{
  "hidden_size": 384,
  "hidden_act": "drelu",
  "num_attention_heads": 3,
  "num_key_value_heads": 1,
  "vocab_size": 32768,
  "norm_place": "pre",
  "optimizer": "muon",
  "learning_rate": 0.00108,
  "lr_mult_down": 2.0,
  "decay_fraction": 0.433,
  "final_lr_fraction": 0.0,
  "batch_tokens": 65536,
  "max_seq_len": 1024,
  "doc_mask": true
}
Below are experts of layer 3 (counted from 0) of a mixture-of-experts language model. Rows are named gate (a neuron's input weights, with its number), up (a neuron's input weights, with its number), down (a neuron's output weights, with its number) and show model dimensions 256-383. Each number is 128 + 32 x the weight over its row's rms, rounded and kept within 0 to 255.
Before each expert's rows: "comes before" lists some tokens at least twice as common just after its tokens as in all text. This comes from a sample of Wikipedia text that the model never trained on. Tokens count by the router's weight.

# expert 36
comes before: " |", ".", "–", "%", ";", "th"
gate0 [135 106 107 162 220 178 213 137 156 118 103 161 145 130 165  86  60 114 113 147 135 153 103 152 170 146 152 141 155 139 121 207 126 170 130  90 130 136 123  94 153 106 107 156 125 104 162 113 161 130 100 142  91 115 147  90  99 145 193 131  89 207 146  95  95 104 140 122 152  85 101 105 204 157 114 134 112 157 138 104 179 151 153 191 215  98  79 106 138 196 113 179 149  60 154 124 134 121 134 175  53 185 147  91  70 106 117  77 137  99 143 160 151 141 159  77 114 184 134  74 125 151 171  81 116 193  55 140]
up0 [130  83 117 109 210 146 174 124 116 125  95 148 120 105 173  98 113 121 114 128 138 131  96 150 169 163 166 136 146 150 138 218 163 161 123 136 125 117 139  80 139 123 103 192 111 134 156 108 217 120 140 139 113  84  99  88  95 135 183 124 105 184 154  50  89 129 103 118 171 127 103 106 173 151 135 110  62 129 144 118 181 114 186 125 206 130 123 112 126 147  91 173 141 118 158  82 133 149 199 125  92 181  86  96 142 131 139  64 106 107 114 145 134 111 132  46 159 150 119  58 104 143 188 102 161 141  36 113]
down0 [155 130 139 140 115 112 119 137 155 165  95  97 173 108  91 108 137 141 134 117 106 154  57 149 144 130 161 136 184 134  57 130 174 118 132 135 149 108 151 136 126 169 123 192 194 109  48 120 150 134 112 100 182 147 160 144 221  94 125 134 153 185 126 127 133 114 163 187  92 150 144 162 139  94 152 153 157 154 158 108 124 151 100 136  79 144 146 159 125  95 103 161 108 192 134 112  71 123 111 148 136  64 112 118 167 215 137  92 106 102 153 103  77 122 164 129 105 106 149 123 142 104 127 164 179 126 127 162]

# expert 21
comes before: "-", " -", " 1", " 2", " JPL", " 3"
gate0 [ 89  58 130 148 145 113 109 115  72 101 120 143  97  98 140  91 126 101 139 142 100 160 151 118 141  80 106 116 136 104 120 179 104 132  54 160 169 127 157  97 102 144 129 153 177 146  95 156  60 107  54  94  91 143  61 128 138 159 206 133  70 126 124 119 102 132 125 104 180 107 129 140  93 121 152 120 135 149 108 136 140 117 172 124 131 129 104 120 134 154  95 144 134 146 138 132 141 136 112  41 113 107 152 155 121 159 148 126 145 140 119 121 121 155 105 117 109 135 107 131  90 141 147  87 118 107 106 158]
up0 [ 43 101 148 154 147 115 130  91  64 126 132 132 137  99 130 134 131  91 159 162 127 118 139  89 141 112 156 123 133  75 109 156  98 103 114 145 115 123 135  85 154 147 121 190 160  87 138 114 106 119  36 128  83 153 101 116 137 119 156 174  64  94 106 192 106 147 108 108 165 150 138 146  99  86 166  94 123 142 128 164 127 127 116 133 107 111 147  89 124 177  93 173 139 152 143  83 113  95 144  73 106 107 146 175 157 171 111  91 149 115 121 158 129 178  81 156  94 132 114 148 121 141 138  83 118 110 117 131]
down0 [162 141 138 105 177 101 115 126 146 133  95 172  79 167 105 131 159 114  98  90  68 143 117 126 133 120 134 137 103 143 153  95 124 129 148 177 120  88 116 126 147 163 133 119  98 117 152 104  65 146 184  98 104 144 145 117 155 100 163 200 163 133 103 118 144 161 125 162 137 170 123 139 215 117 135 178 106  63 122 106 156 116 125 190 220 165  81 132 137  80 171  68 104 146 102 115 149 128 141 129 133 118 153 104 177 125 165 137 105 166  81 103 146 144 154 110 128 134 195 194  60 122 190 117 119 120 135 124]

# expert 18
comes before: " the", " a", " his", " this", " their", " its"
gate0 [159  98  98 141  85 115 217 138 152 109 103  95 149 110 180 101 137  97 113  99 156 154 150 114 122 130 127 105 159 157 121  91 100 131 155 125  68 104  85 164 156 130 102 141  98  93  86 109 141 126 124 104 112 127 105 146 119 128 168 148  27 103 149 106  74 182 147 143 114 131 148 112 192 117 130 102  97 231 117 157 148 140 123 150 133 113 157 111 212  57 134 145 192 137 146 136  91 138 154 123 109 138 117 146 163 131 141 139 136 183 148 164 141 159  91 136 138 119 139 187 135 125  99 127 151 143 135  97]
up0 [219  93  87 116 101 154 173 138 143 100  97  79 142 117 197 110 144 103 108 113 174 135 138 111 121 111 104 150 137 137  96  54 109 132 191 138  96 122 100 150 143 118 126 157 129  91  70  93 125 110 107 103 174 133  71 196 128 111 157 130  98 122 152 123  97 102 124 152 118 120 158  90 125  93 150 158 102 224 116 178 133 141 144 135  99 137 173 110 190  76 130 132 162 134 140 130  61 164 124 112  81 158 138 144 111 123 119 139 136 166 133 133 181 138 112 127 151 135 171 200 148 140 123 127 182 131 134 104]
down0 [ 84 143  62 164 123 120 105 135  92 163 133 100 172 118 113 163 135 119 124 102 112 144 162  63 124 116 142 140 154  69 124 181  98  80  96  67  75 197 153 156  70 123 189 103  93 133 158 149 127 164 151 163 140 134  74 217 126 111 137  91 113 150  99 137 146 178 122 105 102 123 138 153 131 182  95 154  67 150 114 100 120 163 103 134 129 149 140  58 111 148 172 139 154 148  60  97 123  85 130 153 104 116 125 101 112 169 174 157 161 106 126 107 115 128 156 119 172 106 146  91 125 192 158 109 167 144 123 120]

# expert 9
comes before: " of", ",", ".", " in", ":", " ("
gate0 [172 135  83 171 123 101 148  98  84 146 206 157  51 140 137 135 161 182 150 125 146 104 119 129 127 112 167 111 118 186 104 170  84 103 106 147 162 155 103 124 110  64 127 152 106  78 129 157  61 116 144 107 106 121 126 151 156 106 104 113 150 151 142 102 171 112 115 151 202 130 106 139  92 128 114 161 108 101 113 182  89  67 170 207 138 132 110  53 135 166 112 189  96 154  83  76 192  95  68  91 120  77 145 122  91 113 176  97 107 135 132  92 211 166 145 155  65  94 157 162 180 160  59 151 112 168 136 106]
up0 [169 152 121 113 130 148  79 127  70  83 194 139  43 108 168 120 153 128 159 128 113 117 136 170 130 141 149 125  99 143 106 161  74  64  80 122 119 133  90 150 131  80 118 131  74 101 122 119  82 110 150 117 123 154 111 134 159  99 120  96 125 156 124 164 150 153 110 124 157 105  94 158 104 143 116 127 119  83 147 176 109  74 167 134 149 150 128  95 149 194 177 148  89 142 103  47 151 105  83  72 105  88 135 118 120  86 217 121 122 143  86 121 190 121 154 119  69  94 188 142 152 142  92 136 101 141 167  88]
down0 [115 175  70 143 110 119 170 128 174 119 181 157 113 143 158 118 141 144 140 208 123  84 166  62  96  86  95 103 102  91  98 130  97 108 113  85 178 112 108 103 105 136 122 144 163 137 161  98 173 148 171 135 203 144 102 115 101 155 126 101 133 106  91 132 118  83 179  80 107 110 128 180  76 151 205 107 179 167 144 182 107 170 150 119 116 151 103 131 100 120 153 142 137 157  85 132 121 120  60  67 147 103  91 128 144  95 107 100 132 104 112 108 123 127 122 118 160 163 158 115 106 189 131 162 200 117 143 138]

# expert 2
comes before: " of", ",", ".", " and", "\"", " was"
gate0 [140 165 128 152 125 128 137 112 140 199  59 107 158 115 139 170 220 133  71 110 152 119 176 159 148 111 108 105  58 147 153  88  55 122 156 124 147 131 178 165 154 141 125 106 214 125  93  94  85 135 115 132 128 111 145  93 110 167 169 130 151  90 101 136 137 131 144 138  84 124 148 105 123 128 166 136  73 104 133  67 115 159 145 107  78 106 120 126 154 141 128 146 101  85  76 118 133  95 139 135 145 118 129 172 158 147 144 147 126 169 175 121 134 149 114  93 105 132 143 116 137 132 156  74 139 105  64 158]
up0 [141 172 150 178  90 134 103 111  96 169  45 151 102 107 139 113 156 106  69 113 186 121 114 134 160 138  82 133  90 142 148 109  85  93 187 164  78 141 149 125 165 169 105  97 202 156  76  98 132 133  73 153 159 145 110 127 129 155 128 132  99 120 118 132 166 154 101 144  69 158 145 170 121 100 134 165  89 122  98 113 103 143 182 108  66 142 135 143 171 106 103 102 110 113  95 126 144 112 122 154 122 160 133 152 152 157 160 159 170 146 153  64 136 144 105  89 104 121 119 136 149 126 129  77 114  48 102 182]
down0 [187 159 142 134 109 134  73 157 108 162 154 173 149 131 102 126 141 144 128 119 104 113 100 125 157 120 122  69 143 154 109 132 159 144 132 153 134 103 136 120 126 191 157 124 149 131  98 165  33 114  90 143 108 124 142 205  99 179  58 190 156  99  88 102  82  86 103 142 199 125 122 121  98 120 122 187 134 110  93 125 217  99 153  95 149  75 161 124 123 105 138 130 124 121  87  90 160  89 131 146 103 148  88 140 157 150 110  99 124  85 122 153 172  68  94 106 135  95 116 125 137 130  81 167 124  84 148 126]

# expert 11
comes before: " the", " he", " it", " and", " they", " she"
gate0 [ 69 202 122 108 141 132 168 123 118 160 137 199 135 149 104 186 100 121 111 100 110 159 145  96 115 146 102 130 154 147 126 121 117  61 126 139 128 152  75 110 128 146 145 141 121 150 124 162 169 138 155  83 134 128 134 118  95 127 145 178 161 139 120  94  95 145 118 163 141 159  98 177 218 166  94  67  81 144 110 100 154 142 118  59 154 120 137 168 145 114 129 155 156 147 100 114 149 108 136 108 121 185 136 130 154 169 137 135  92  91 110 154 104  87 127  81 145 130 157  76 170 163 124 131 127 136 124 176]
up0 [149 156 124 122 125 143 187 145  98 201 127 188 102 148  97 151  95 180 115 122  98 156 164  96 115 161  62 169 163 133 121 144 140 108 119 116 172 156 142  87 117 180 143 156 142 143 147 149 151 144 114  62 154 154 143 110  97 155 186 168 172  94 165 143 125 147  97 171 128 131 104 159 187 151  94  98 128 124 134 137 166 133  97  85 194  96 125  99 171 111 131 158 168  99 133 125 141 137 137 133 117 160 130 165 178 170 130 152  85 113 143 144 114 123  99 133 178 122 145  93 197 165 128 163 106 114 101 166]
down0 [ 60  84 171 129  84 133 147 125 139 146 139 107 137 142 120 180 156 150 108 142 192 160 103 143 125  96 123 166 104  95  86  58 125 195 123 105  94 163 129 112  87 133 134  87  73 126 145  87 113 119 106 150 119 104 116  75 174 118 120 103 176  89 145 136 137 107 210 115 129 111 137 107 135  83  94 118 134 150 123 105 168 112 126 129  77 111 139 163 140 123  84 162 125 180 125 131  77 110  86 134 128 137 127 157 144  68 124  97 112 115  99 132 176 137 139 101  69  94 124  82  62 125  96 176 106 169 123 139]

# expert 13
comes before: " |", "\n", " and", " (", " in", " is"
gate8 [134 144 158  91  77 134  94 139 161 111 139 127 131 116 157 109 121 165 126 155  97 131 110 127 142 127 133 120 134  75 157 173 170 148 195 102 150 144 154  92 156 206 121 100 150 186  97 114 112 123 101 124 154  79 117 132 126 112  94 130 135 165 115 142  86 110  83  88 175 172 149 142 122 116  95 128 166  98 116 129 133  79 127 158 113 151  85 108  84 145 154 106 161  77 115 122 108  87 118 131 151 146 121 120 185 191 164  96 141  99  98 109 132  92 124 115 102 139 107 167 122  95 105 170 138 118 186 125]
up8 [138 167 137  86  71 159 118  90 134 116  83 112 152 123 150 117 147 150 113 141 136 156 134 122 151 117 121  94  84  74 145 155 151 156 164 128 179 122 137  97 162 186 107 129 174 159  86 114  75 126 109 129 174  88 133  80 125 147 114 100 125 167 115  82  95  79  83 116 161 159 143 133 141 118  92 110 167 126 148 145 124 102 157 177 127 162  67 124  83 112 186 130 177 103 116 103 132 109  89 136 197 152 114  73 176 178 150 130 155  69 117  87 164 120 123 146 149 127 103 140 135  94 119 166 136 122 161 167]
down8 [108  67  63  89 142 130  57  92 152 151 107  73 129 136 118  86 138 119 161 105 159 158 142 112  84  82 130 119 133 100 167 129 123 144 139 108 114  77  91  45 120 129 119 144 136 170 108 118 110 143 169 147 157 135 153 133 116 150 117  46  83 130  88  94 162 118 148 147 161 108 204 174 103 134 137 159 104  49 132 136 153 176  98 205 141  96  88 103 134 133 147 159  54 109 175  55 143 155 126 112 110  92  70 181 132 107  78 153  89 131  99 131 116 162 157 152  84  93 133  95 146  76 127 111 160 138 125 109]

# expert 12
comes before: " |", "|", " 2019", " 2021", " 2012", " 2025"
gate0 [133 115  93 114 105  91 159 122 126 114 138 106  87  82 113 144 101 120 165 134 117  79 157  92  97  95 147 119  92 161 126  91 124 136 139 125 198 145 146 160 104 103 101  75 120 149 140 162 125 166 143 109  98 143  48 113 191 117 120 148 178 150  92 149 141 110 104 111 114 120 133  38 130 144 177 102 112 110 164 194  88 187 169 148 115 133 136 136 143 114  99 102 151 137 113 102  90 127  60  95 129 143 175  91 102 169 129 147  92 141 110 153  97 107 127 196 165 114 153 164 103 123 135 146 123  91 134 147]
up0 [119 143  74 106 144  64 202 120  97 101 138 125  91  94  87 150  80 111 141 130 143  76 170  76 116  75 136  66 122 135 134 158 144 117 126 121 204 100 125 173 176 110 101 150  97 133 111 136 133 178 120 129  97 114  75  92 148 109 105 171 127 186 104 134 167 102 142 114 130  93 110  66  90 135 132  80 131 135 147 170 119 184 175 122  96 140 148 112 145 126  87  89 153 103  82 144 110 111  26  85 113 140 164 114 147 137  98 103  87 133 119 119  91 123 129 183 155 109 161 106  66 133 119 123 115 106 120 135]
down0 [121 145 134  92 183 154 102  86 153 137 146 101 157 134  94 128 192 160 152 101 100 125 130 134 163 158  71 140 101 158  78 186 135 165 122 130 139 125 166 118 181 166 154 109  75 112 162 133  64 113 142  85 151 105 132 108 122  92  76 168 121 149 178 119 145 130  74 148 124 148  85 166 134 116 173 188 130  98 113 145 144 153 108 120  99 204 106 145  88 136 132  54 148 123 117  96 119 129 113 175 177 167 150 117 114 145 151 143 164  78 122 156 118 133 161  72 141 105  49  84 162 122 149 148 163 128  95 173]

# expert 4
comes before: "|", "\n", "-", "==", "The", "==="
gate0 [119 165 120 120 113 117 112 145 139 157 135 123 133 153 205 149 103 154 119 124 102 124 129  97  84 126 183 128 126 171 116 175 112 104 126 111 183 119 146 161 116 130 141 140 108  31 153 146 130 127 129 140 136 121  92  99 120 129 129 111 116 126 126  78 209 146 139  79 105 125 128 103 168 142 152 102 157 118 144 110 136 152  82 151 103 132 162 120 127 111 101  71 149 156 123  68 157  37  60  89 155 113 110 159 171 160 196 149 140 153 102 105  81 123  75 100 125 167 135 110  76 138  70 159 105 109 176 105]
up0 [141 178 142 110 140 105  87 140 131 168 124 117  93 173 173 152  98 151 139 158  52 139 116  72  85 105 179 131 108 149 111 218 162 164 131  91 182 141 152 134 135 118 163 140 126  43 183 161 107 137  89 117 180  68  65  78 103 103  95 156 114 126 128 127 175 159  74 125 117 117 143 112 196 141 159 140 173 149 171 120 116 122  99 147 161 136 135 138 128 156 107 106 139 135 136  95 135  34  97 133 145 105 118 146 137 124 167 166 105 178 109 139  77  97  76 123 145 152 155 119  20 132  91 195  89 144 186 118]
down0 [109 118 116 153 144 167 138 255 111 115 141 133 102 162 108 151 132 164 179 102 148 105 187  88 146 141  94 145 130 115 141 131 130 112 129 103 105 154 103 128  77 144 128 124 140 104 127 153 144  89 124  93 142 107 158 139  24 129 163 184 140 187 120  65  73 115 169 122 104  59 125 125 107  95  49 204 134 109 165 170 117  72 113 159  80 162  42 110 114 129 110 200 113 138 150 121 119 179 122 128 124 123 121 142 157 124 111 134 142 163 198  89 103 168 119 201 136 109 171  68 156 139 144 115 189 110  78 109]

# expert 25
comes before: ",", " |", ")", ".", "–", "),"
gate0 [158 107 123 120 131 123  75 162  21  88 129 146 140 223 130 113 152 181 142 140 120 103 150 126  89  95 149 128 167 126 150  88 172 148 125 171 149 104 162  89 129 128 122 118 128 158 111 174 113  79 107  78 130 130 172 175 118 145 131 154  60 125 183 134 146 101 107 107 137 126 150 135 108 166  88 119  98  98  48 104 108  67 103 180 113  45 124 115 134 116 127  77  74 135 110 163 106  22 122 130 111 105 154 154  32 102 131 150  80 150 121 178 221 136 135 125 131 137  87 140 156  78 136 186 100 131 147 168]
up0 [182  89  94 105 113 153 104 102  87  76 151 111 153 179 125 111  88 176 172 128 132 109 160  86 136 100 149 103 128 140 119 111 164  95  80 151 114 113 144 171  64 104  95 136  74 154 107 154 137  79 150  99 113  93 106 212 111 138  89 131 120 124 144  75 135 143 147 158 133 131 160  78  83  86 104 127  88  91 102 112 123 146  85 159  94 140 109 101 143 146 111  80 133 142  83  95 120  78 143  84  67  98 214 115  51  72 121 113  94 163 133 147 180 169 112 115  84 188  79 100 110 109 137 201 108 161 149 141]
down0 [ 93 121  62 157 162 148 151 218 188 164 172 111  84  78 124  77 108 147 157 118 171 131  90 115 139 189 139 131 137 122 111 165 156 112 129  95 165 115 108 184  45 155 154 120  97 155 118  48 146 139 169 156  94 152  85 129  66 154 137 107 153 122  87 122 134 220  73 143 159 122 114 116 121 109 189 142  85 102 140 140 137 136 153 141 176 201 133 123 125 130 155 121 163 126 179 113 120 153 144 154 148 110 107 122 132  78 131 178 169  97  90 163  90 111 115 139 153 125 147 158 107 159 130  57 188 157 142 125]

# expert 19
comes before: " of", ".", ",", " in", " and", " to"
gate0 [ 97  95 134 109 140 104 126 130  91 123 158 134 107 106 125 154  78  88 151 181 124 129 144 136 132 145 112 138  92 121  88 108  83 159 106 131 164 156 122 100 113  95 106 100  90  86 103 134 118 139 123 109  87  87 119 131 140  65 117 111  93 143 102 143  91  97 104 189 118 116 134  41 131 116 165 143 124 122 171 146 124  91 122 134 110 148 142  72 117 132 130 114  89 167 126 113 100 126 142 133 136 140  86 177 107 158 154  89 126 144 152 147 169 170 117  76 163 152  88 107 146 158 165  77 155 128 130 113]
up0 [159 128 122 127 139 121 140 149 119 111 113 101  72 135 123 151  73 115 136 168 112 142 168 141 161 145 114 126 101 120  95 117 120 137 106 110 127 125 144  99 123 118  69 103  61 132 112 120 159 147 116 102  93 138 102 131 139  93 129 123 137 132 108 163  98 128 105 145 111  67 121  88  70 110 101 164 117 116 171 151 120 130 101 165 172 135 159  90 177 119 147 134 127 142 145  87 121 109 103 117 144 143 111 124 163 165 145  67 113 143 137 186 166 210  78  91  93 157 119 113 154 157 138 114 145 120 140 118]
down0 [171 126 173 121 117 121 116 169 130  99 165 147 135 155 124 109 167 114 109  89  94 118 159 123 138 107  93 104 152 100 167 107  72 148 153 100  80 139 134 195  99 116 109 160 111 152 120 166  89 103 101  83  89 117 157 148 168 162 144 146 201 175 156 179  75 131 163 166 115 129 104 142 182 142 150 121 152 110 144 216 108 103 125 104  61 138 190 160 122  69 120  90 119 158  88 141 115 212  96 105 110 136 102 138 124 132 111 130 178 170 154 110 106 157 132  75 133  96  88 105 118 113 138  89 179 122 159 114]

# expert 34
comes before: " a", " to", " the", " been", " not", " in"
gate0 [135 136  95 156 140  91 144 153 168 176 151 130 158 158 178 110 133 218  74 163 102 116 120 115 111 111 107 178 141 151 124  76  66 105 181 146 152 124  80 128 170 134 185 104 125 152 112 138 123  81 160 146 108 136 186 157  75 113 161 107 171 138 141 194  78  89 135 156 131 104 110 111  91 125 174  97 103 137 214 134 118  91 141 160 166 160 135 148  98 103 131 136 133 118 132 150 160 143 116 187 115 123  86 155 185 164 129  99 227  92 135  61 142 169  83  88 167 142 114 143  93 108 135 137 182 182 115 151]
up0 [133 114 112 137 100  73 146 128 169 201 119  90 182 199 168 100  93 193 115 157 101 112 132 102 115 108 116 168 133 146 105 129 128 105 164 105 129 156 101 148 171 131 156  48 109 186 103 138 133  95 166 167 101 127 141 144  83 140 114 108 208 132 161 174  96  84 159 147 105 105 101 115  61 138 143  99 131 141 202 126 116  74  95 188 168 153 144 168 117  95 163 132 129 164 106 194 129 141 156 167 150 126 119 169 161 183 105  97 215 104 110  84 179 147 117  78 126 118 101 113  93 101 160 150 174 144 146 147]
down0 [131 125 177 140 101 131 109 102 118 113 142 114 129  72 144  95  88 130 111  57  77  69 115 118 111 137  89  90 130  98 159 160  97 155 132 145 100  87 138 121 152 117 137 132 101 118 147 134 101 153  99  57  69 161 105 109  87 145 110  98 100 133  82  97  97  98 103 120 103 118 148 146 191  65 102 138 133 102 138 142 130 119 135 124 153 174 123 101 129 143 121 152 115 253  85 107 126 128 126  83  88 123  97 108 116 129 123 114 132 146 127 105 150 118 101 140 123 105 101 116 125  57 142  71 179 121 104  74]

# expert 16
comes before: " the", " to", " by", " a", " in", " his"
gate0 [140 121  93 105 145 110  88 126  90 146 140  52 109 121 132  77  74 128 129 134 122 153 138 116 189 141 159 119  82 111 120 166  94  86 141 138  27 134  81 152 142 163 176  96 109 146  98 125 106 132 131 117  91 200  83  73 115 126 110  90 158  95 102 107 194 156 155 162 118 139 132  99 102  95 183 173 134  68 130 116 188 166 111 102  88 148  93 133  89 101 112  51 148 152  79 106  91 109 115  91  25 143 122 177 130 126 134 154  67 123  90 115 138  98 125 130  98 106 133 103 122 160 125 125 108 131 100 190]
up0 [188 170  99 109  81  97 120 164 123 128 133  80 169  79 109 106  82 121 129 126 107  98 167 167 194 138 152 107  88 111  42 143  75 113 132 132  64 127 118 113 112 144 142  85  73 163 135 149  68 140 122 109  94 168 129  78 133 132 164  97 166  95 132 101 169  72 155 126 140 155  80 114  64 108 234 123 106  55 154 138 117 147  80 158 153 149 115 112  97 105 101  39 131 176 129 115  87  91 134 128  93  90 122 143 186 128 145 190 105 133 102 142 114 139 143 173 145 103 148 143 136  77 149 176 146  78 110 148]
down0 [ 97  88  79 131 117 110 120 107 104 100 125 122 142 146 151 171  93  67 170 111 114 146 107 116 157 131 137 136 175 120 153 127 159 107  94 108 127 142 127  80 135 103 113 125 137 136 118 103 118 116 113 121 138 102 136  66  79 143 120  99  47 157 146 157  74 124 165 127 171 115 134 120 130 116 109 127 131 138 168 139  94 150 159 164  91  75 104 145 128 102 128 183 113  75  88 235 113 102 143 132 129 108 167 123 154  61 125 195 134 147 156 123  55 179 110 112 167 125 142  88 146 162 139 117 136  89  79 154]